From a checkpoint of a small mixture-of-experts model trained on Wikipedia: vocabulary 26318, a variant of Muon for the experts.
Below are experts of layer 6 (counted from 0) of a mixture-of-experts language model. Rows are named router (the router's row for the expert) and show model dimensions 224-255. Each number is 128 + 32 x the weight over its row's rms, rounded and kept within 0 to 255. Numbers have three digits each.
After each expert's rows: "comes before" lists some tokens at least twice as common just after its tokens as in all text. This comes from a sample of Wikipedia text that the model never trained on. Tokens count by the router's weight.

# expert 13
router:160149119211104127144131112086153097099104133118119119119104177125139152113109178115117160132110
comes before: " of", ",", " in", " and", ".", ".\n\n"

# expert 3
router:136079132194098101142117146093154136144105163114087118103102142114140161086115164108119118187107
comes before: " ", ":", ")", " be", " \"", " –"

# expert 12
router:133085132200094098147110144087152124141102162118086119102100146119147159089119161102122122188100
comes before: " ", " |", " —", ";", " \"", ".\n\n"

# expert 29
router:125083116108099111160113134170159131139117139101146120049092121118165132109087134104149162119134
comes before: "0", "19", "%", "2", "1", "3"

# expert 25
router:134155193157143113139063154151139076166098167115082145147038209113146118103123168132066150200112
comes before: " ", " and", " he", " but", " which", " a"

# expert 18
router:134088127191101096139114144086151133137098160119084113105098145116149165087113151099125110187099
comes before: " |", " of", "–", " (", ";", " -"

# expert 19
router:212063161158075135135122135057128191150113139127099101072136096118207146099117075089216165112067
comes before: "-", "==", "19", "20", "The", " The"

# expert 7
router:128089134188096093147110144091154130140103163121081119104102148116152159094115159107123109183109
comes before: "|", "-", "20", " •", "=", "=="

# expert 16
router:133077136176110091146117148086142159147109168117103116103079169104174160104092147106107129186094
comes before: ",", " |", "–", "\n", ".", ")"

# expert 23
router:108149157138107095124129124118138120141127144109138088094112156135146126078096156182148096160088
comes before: " to", " in", " by", " the", " a", " on"

# expert 1
router:137097120177120072145118142117149132150107175118079101113096134138182151090111150107093123146078
comes before: " |", ".", "–", ":", "0", "th"

# expert 6
router:135084141191091099140108135084153122152105156114093110098089156117149164089112160105135109194112
comes before: "20", "19", "1", "18", "2", "3"

# expert 0
router:131083131186096098137113145089153134142106161115077114105095145111146157093113166104111114195116
comes before: " ", "0", " \"", " —", " been", " United"

# expert 4
router:122068128131100119137124159110147166100115145114110113057126158139132135136133108046154102156090
comes before: " the", " a", " his", " its", " their", " an"